python train.py --n_layer=13 --d_model=256 --n_experts=64 --experts_per_token=4 --routed_scale=2.5 --balance_loss=0.0112 --router_noise=0.3 --n_groups=4 --init_std_router=0.0102 --vocab_size=8192 --seq_len=1024 --dataset="wikipedia_en"
Below are experts of layer 2 (counted from 0) of a mixture-of-experts language model. Rows are named router (the router's row for the expert), up (a neuron's input weights, with its number), down (a neuron's output weights, with its number) and show model dimensions 0-255. Each number is 500 + 50 x the weight over its row's rms, rounded and kept within 0 to 999. Numbers have three digits each.
Before each expert's rows: "comes before" lists some tokens at least twice as common just after its tokens as in all text; "gets" lists some tokens that make up at least twice as much of what it gets as of all text. This comes from a sample of Wikipedia text that the model never trained on. Tokens count by the router's weight.

# expert 61
comes before: " the", " a", " 0", " 1", " New", " his"
gets: " of", ",", " for", " in", " at", " to"
router:536549526482532437526491502530484518437568464538450446479510465468538498499464484432474478432451400483603551558476545430487460467551571467529471470515523544497537451468580485443445442440495550500454528357485539476527519554506420537530499456529534506465540557525465526515569532599430437428539478481579501396481500341487577583502528498486542498441478594574471447484438497627449467468583500576619503507465424462420480515484527480486533529504595530534592370476530448539475482435536586512467465380475526470479493533454469509437555480414530513530526513409498502403577578424439433530507566600558409403524552465556474480557558491556443523459554442566556419542491463503510513463471503575527519538485544530514457469462445544504466500513535533554539427519515438523478395459509488
up0:502506589558429501554542548458507450506466488588500522437490558612525557546482449513415532494417465563562492483582524447510558512459504533454556549465532508501432397490467478455528541476445491475449509532586503511415454571536536495535532574450579486459519399438472596532436623507468490566535547542500419466501576479504469553406536472526528420484442486601524448453556496439480609503567495466603522525447472530540559548487424546453412483442448487551556392450563488497527615487549441507557527472466457528485503415519440369433477584504463564552505550432462510544552499460588578544449468531502481480436543612443433546457547471467471434560386513554456439491502489464597448481518506581507493528487534500478498479448489599536445555453540473548569478556474492522467492523459484
down0:542603470493530551493483457578407522481504553485477471546548575492461501468480480547492490485434492504503493547496496461461421606505486500477445480460459580442534572424428558518496443544469511511535438591490435533477429447482514524498430522370505509439432507408516476491472421511426444498470553563492526496523484405466533500497404467478479502488499523444593445594462472377528492490439533572493507499589505510499599388464455536511391475497541537517457593522419421484527519525510499445583384482399391447454486499492490436530512461516487571397531483462505560497697432525446514456456542469494547521456557522439459450470479506583531553585521447581529428491437522472483572565509433498443432504497545516449490470626469501412541461478485500534509487578516519524478567513417488
up1:539559537559593593465589543516505501547543502446533471504478558530467574484516374411454496542500491512525591535535534503573465638420607538489526502577465468468497515458531534445570472588545532473496451431530516446455474415469491547453491546467586504500497505469533514501471499528540549412452568505540426521504490485514518579511508481541522443483415489500472525469488599539516544494622365502475562510568495509551533487469469475484454491511580429603503514456522504512464529459499479509428578543468442553577494358506386567518564453491489582504495567439647472541572533512579471535508522397496494511461572570493528489520567504446481502479393512438516546528566563521522546475567621504465511523516564423418546527491517578516506553414480542468492512457504561525536429595435459
down1:577479472419495517437523534422493477442544533507596549452571508410558436518519503430473424601478502545518542526480452424533540472472487539436470519506423583503516468464565544459466517459483475392502503512596558562510461524468522412540500558543465438513518467442410561497499475422514489474533436491442454535566562502470526484488527484492530477539488497446480456424452493420538532570505475562467458474478471559480548499481508532493461540489551464422410480460472509482492425453536381498527434538564403578419505535430427429590515489485471485469576470607466392464445503565513504542427448582392507584561570440472441557506415525410512499438585494515484526425482477435521552490473533484464513573540619485486430392490500546580497549489542584475545594492579530439417566591537454
up2:594543507554548501487705514446514516607494497511520476446515516505470510539484458490411592495479427541579503444528410521500514497543437510472520547535548507547518532541459572397528471466515663541529551523530535492476580532438527595480518382419512471467489457462501500410492462526571477512426483563577489587585442529524550485501591459507527501521428507497509542482535510401452494520529504464481535522408555535426604500514478464506456434528509562557572495434509463556525581494491550477545495501490479543551492441474544510560505468515554535454519583541535516427528455516544488554466493514530600592420517577495474522489444517573492524427450546572504465538528527455586523563393444506498449529394595483384561489537459574514504586543456544528551511373524536458556506490463469
down2:463539514502437535464533493521423532467521498458555582631536522513455569557566475436446523484501504406448556479562499485471567570558520504544460513536517358566478466518513528517588470459507507478515522468551492555530452439491495513442423438560528520475525486502525456542438506478512468534507406500503468492582544462501552522500567525453502422534507476493426474483504422423500505469506491498466545521530482555475536493585490476441532462477503552515560523473547379523489536491562581561384468569533478529455378512499523491629568445476527551510486451611482568456497476503508560512512546433532491484495572535562499413552533538464547639582403567482532604536412462508455506512613509512415525442393472513551521501407561624452535555547502658549455478470487571431509410556481494
up3:560592548454522525543582507528528450535589479504573529500447520490549534454555405603418551515543441548648510462537393490660639461566454566561517470473453425543528481482600539512488547473524604487518559451593563517476509485477535544532578515457481461532425415517450501427543534483458584432486563566434437458454504448512473517510509405488486511469518464461538437546467538519480506538530486453576487448536456499481474500432452491552406489470497459576525494465513419487466486459391542457495498468585409546495436497463477456518461559548425516447546549478628608524608554515379507489493576533566498479466441485462525533587523456459424436428476521499501478470535487518516472452479552499417487469451493499494547540430462570508511481494480483489506480485584496503554459461517406
down3:519477512491528377498471577604473540482540517490527484576470470561458541519463486539556537576513528451520465507454481460511515546507492463554470430513526587545517563527481502607569431408529489579501474583491511489517468483518499552489443543455475415503568464423428504443566592476546566548512545382567508419518514475476507503514466504457449523491503469509477401605585459619621493461493529631386494538492384477526425466572411577610474461503500552530418546464477590520498559576576509500458489486542476529496546485453548568462526407454524561524542477489473514541506493469469611495532524576491645477546499497585521496454462522460549550531511469553524505593488436453493521560551510484574487401545469417485463592492525486557458419485449498489558462522474476579559465549508556
up4:443631507524534502621566579383446396532585410496434422526497464446438476509513480487483447556445543425622326558483468444487423306465563506508510506523588497558438536580561524533546675566368605432547533471549539504513565474505439573572522515458486513575549496528511474448489520587454549520522490538442491414595473485492497502470511445537507477497526494471491497485457565541478533518498502483488622513477469544504534544472498479455438489496535391553575471480574495520526450475330463464538567509483473505465495435449491461508566548500488483568541454510574477431487499539554506531514497530511444500498460520476478565503499490484462466467477445548515497516579527441520483419478531492446504515504472516441473499498497525504477528601469463454478498513540507514491482513449499
down4:568506563556442513513506511493559486425442544498495467428458527520514518471503526506527581506466426528494560493503582531538481460378479446507450363484581479496535469453585451475539381467504460455470405431492522506445545457561434471485459463549412494500494511560490586548528558553434505501467426550539533503555559536519513544517559465481439479393478550481544488515543495409559489569509509594471512440551534439567505465399492464462505513580501568408604469477447558490486551419402509523482507336441502581516548490596571514405621504556460515452460559536606464502530514560492559449468544502502525495531468535564473531459496485466578552551504505522555468554462503396506514546572520496570524564530529527414553554566459470530435475485515541528418491573462535479516458439647502
up5:475564426491495543434524566514468509463461482507462487476470534542489491537554438526486475570581494481473519530575435397484579621527518446523443524549501517517531470457510430484501462393563587461582457489531518412465540524449473444505569482483495523484530540457554518530512543565459530503407531600518479459509491521595579536484620525494392437561345441549496581512504636456552540502564476545517511501467543486562564441531498543452501507472523454520596513594516469429495612442437495432460466510579519599505504465507524517520442475524555503481404454385531482589518494429425600403457502504532453540553413513499520558544451470437499375399388498505481520546570460510493503484525513361522490499440555498410486480502508515505437516458421503504573515504523484486481490501455505
down5:454535467471499520458506525549618457526502478410572445538527453439482492596535494422469578434531460511528510418546582598564504481444470529601584495537540565549479546447503499477525527499458540521495513572488541427480604480426462534469518519560531492493499511444442474615485529511441513590512473495468488445473485561500411472512505431555415537617496490522512578533566487524566539534561401448434520447609436501508486500505547487550502481512421492512432511444440553499464522500441488423467477494486511527493476472401551477532436595603495481449554439573480409522449507535578552517487478414531475499417519573398443459493583502496483481362560583447519459521518468405468433523565511543456485494564601607519439524441462522458502542520512641595489477531550492496503527540434455
up6:532575493536420485368565554465434548441481438531520527454519446504545601462463375455412575490519543513561504418576486534503554518495684512490465458553569485424478447524493504438552534500526487493505623518583446541455559519600581448525529579485536511497498493398569538441557535434461470488497572518487511467508609516501476558549413511535477599537410495472526515571490529566489555498583472449487486421481444463477547479421441438569502510527482510514554477517499489453486568403472484528475466448495505484548463397477507507561484437560545526474517439516506492529517537483594567432385580410548515559519515546512494507498503488520501503427415526530633527472550447436591529420533488395530525477557497486473530537519446534449465585470455460467545442438468453515493477429489479
down6:512489443519434533451483531504551410587457472549471579437580572512486477552406479501551595458592540524481504425513547521498437468475496550519501476431497541516534520470444528442508428504573437474525458409521433485515496498431551529606506477506478586446478414507511483494427486524421496461487448523546585513524496427529510574552582407541532482514520393584509438516493528505580512484417618512524508564429529482533453532460538445430368507496494484570504579505444540611602533511492494457560572589544420457513520542514437498505507548444561580431571610536488455471416531513513514622489546449574448425518537502605550548519626507460499537475480441482510504524518568458368479545509482503430481403470544536540563473523432565522521498522462543557481494466527583483505514487490451
up7:535511511505462563504512505450531524498512477481535545549427463459406485533539467564520502458527434568483529526510506542498587491491546635473594503521444542473532458481521432496515510545488553528551439491561535493458432491547471471517459527462518519476446488531532495502519475554506431491468546563500385519565477507479493545458558530554486475529515585646533496539516508485495517476572446510558465398462542545522544312563433560558484500498423498454581531587618527446507622323419484378458628538372562514504418497454474521539448470546505496528497503485628514539487578382505437553457506488585487462528529605458479536466534460506523436498444458481532521511519500528616504519493555476536518481480510525495455539470563556509464399491497533529561460420484435534568498521501431
down7:456507443483404469494466454498500554506540508557454476570537466572508419472532470538510502457475449450507574518448520506626483490522518528487522472407490523522554486522465526492552573456502514464381537448410529509428532409478462536520512511484599446482527513522436420473522529483546553474484458454438499415484511626608558507511469470421486496515608509517515503419448446527586446500500448437435575520531362538482584604486561567445512468457534422475508531547420500556544429467504579422533447572506473513433509436442346465475430505580485499530479527508504539488534497572430502447494414506489574475490589544507497370455509542543549514494539503421497540524432338450531577475568572620540453499564474495523516435496415530525495462529560543502458525495496564476490535525532457
up8:530417487496508567508496637528575509469583448485535513512449447368484594583555373476424472485504515514497528506491525488478512516517599507459565521553452537497477548546508408518523512491389654473493458535669578450519483493444501489507532486445482482527462451493494491475479566610400406368512546521492463513536505495470469558512517421520486477452513542534492526509451563480399530548570481536576475487530560490513570562470403462530551484459524455515534464451568489522474474418475440440466482478516481564486434437423522486457565554516474462450520516559558533456550522458573567476474523488573491448500509571479430552542425488459520500421476424529487548440540553476530471472484550557417498491501576532508498579458441617580561468497474401524424509518580506552459476544451389
down8:540513500536479412508476491472423400526418556440521523534368546542469486489506452457593499515505438447434553555515435469447627545490550452523484523573517442455531515513466423513465366531574442478534532500563538521481478523478549456489458461558500561541544413527533545430621483530524436572498501517461572504478637539553512489507502600592561465420514448432421492576466472492531496533479426492508463468570527486477499488517467525516552562532581488518463507473488510526442484420480556510518476505560426445559469554487496535553499426357537474550396491470473463502526465443577564563485476531565424435504458398557386493511508478485455496527474482525552576533632528496471521482523544510542552471487449459507535575487547418541492584550567418483484447423393485474515478383504443
up9:464482532518501497505597565595455468508435490512410548480541524521546458566486508459465531491485483488476521520545464534420507539491457495476365518535476496493509437563523451478508545495458559524594403488551499531485452466568448436509436546507563451562459530606494482551417557473478475493476604554528473386517579543532599483458583419571459501548496523539577465572446498500478469504486454567567569476488510480528532508534538502520553494569511420520511482462488565491519575451419489410492515497584515488457464434402496374481453521500559513466545616400589483552569569518483489604393472518440473485425465564486477576540488496494400484476490529503465563429416524582576535507471494501515457487451536549638518472577502517495518519648517411523609490564505484469535427445441518
down9:568470573379537491577424498560568617586468510430530442505440386538499506505536466429520460468541434469531445452491458487447491488478541507538497469556579502491432469603480522524554500521465495557407489449457512584559435521500609548435471527444466555470465448443462508493546542600498500563540455504512514488496578488509544495577574485527562472501461535509444475525414545510495448488487485511485545528465403486438514542339455436528566444470521525507503468520480415498497517551489513562522519456523473463499574529416538496500565434430495460463444505406366462368559537505501505541397527483495576492483499462544520423487542417472628476532519431577534462488489499540473585543465597495492516545492524438488584393490489529479537487517496522381565465386437492494486416512585533
up10:459562552505498549469503542469499476525439494463480453559517530538585484529446430477498518422531407549514625492566544460484446520489544516560462558612528467515492519399571555531503486545587526494570581568473601449473460503567478503493549442608544605520504489494567558484501532549486523533514434502554508459458507415469487530531509455488489515424477510498641471476452483524511504465458504509455474493541409432591493440417508392568431514538543587565600502528515429528493542461482574556387483437471474556475524438520579419537450509488394513545561490525510461451506587462481478382475484405553449490461439537554590431445485499547418556415406570525484463527513408551521551503517542555567554459498549551454556455429392544466501532533549542459532496490521484454485502556408529
down10:532478545492488553523434423553523509543470415497503473496507510553530518436437566491473592469460412470483549505455503535620538435575508503417517557444464525522535514392525527586398516420553544502537508488465425480561430512492459386525605485504569477473547543449546588448574469470450492557466623514556577492521525452562609454586458542432529535520499496499532541405486383520443516526584575504446450556535444518513487505502545571396505561522433553474506454458523472407445470448620518491507454489553576566458502553505509411388514471476410490531531482488527506489537551436411486481533439463459471495399539600553429506467465545567526470546501465465562455476464521487520479482545509518508565483563469561468498423488495555421440459558610511493580510521496502514463483476596579
up11:525566570592499581537577518536538567533512528528415468503463433449482516566548492507467495577479486520499456467516481533476517507626467493504563636551535501561512519641468496444546577507458496471553460443542567528508527549514533563578560464401464521536504449464481474570558491600525482510418589513555394486564583451521490549486490428531512501527486511481497395492505498462500589421524465467475582499432504481548500539502451498396443442440512506498554496524526446479428509363461497460496627416509499483525427568531501528490517474482543559474529521475608413477477588441492560469432543462393423399450486522416519509547548443404479517469436437553465460571553483469566448479528537447475451613414482541434560563506474540543567525507467555489441478504522490477444517435505559
down11:496426420526433466542436445501534527472479498492548445436463543489472439513500585464457578478582474448504601492517528590493486520502532652592596481463523529432460479454548484521424487492591617434527512557478539582539522455543400476445474516610519570503409534462548500459488526466477518427468469465472482532382495500528519499542481482595526594525506526509408547485545459449478515445460562544446660493593447511455486543462505565544489508494505451449448495477481549504542491489489535472582495560555485551505569526475570509367408410544564442417430445520483446509496520411519571495470531516438518552510519443466444576598535535512544547511552507541482494524540551436610545462466530470486515502450441390483520469517474528525527480454483517504378574563537468504477497390548465
up12:517576417575473553425465408520555450539495495432491538535507440445424544539511470526506530399509471586532633555584528430507515540528491494452518465625494576482491485468452535481479528509500434437584566515478459535446497462485544497477489471462466549494522475478536505529492582544404530496475458526566415490547491505530502513466527475480529506506450525484464450427482573524463583520512470522540454378497588444493560483569489588550478450538439493431571529552583479469487483345455480411421643523312508554489475533400399488556531463532527551578549531503549473540488511473544468510425471448555568479508457535398467493505555432459558451428510531565455516503576504518453485432510565492454503524464479519501494469548544581557463497448446566514506498440487463523543501517354431
down12:510591481485495521531495531518519541474520517484456501518558444525517532518488490553701550504488513555532513466471496454529545517524525493530574423514472417472497534488518502456508514436438553497459543487511567454587474478515443530501464476447502438529493493482408479517625541453540614576446477527507448478526555459483398482492477506474507437511527558469601394503539493534546498476527445476481525620564395458570520586449463519508527483501523431471475499549431485534489413452488498512507494591641437478504421431418456527516402392501485541545479629577493593521591534560557504525447559638452552503491478511558392521486529515473497440615447502483493569481515446455586536544501555544591530464536459506489512524484329489570523492518481464541487519498477544511619502484509543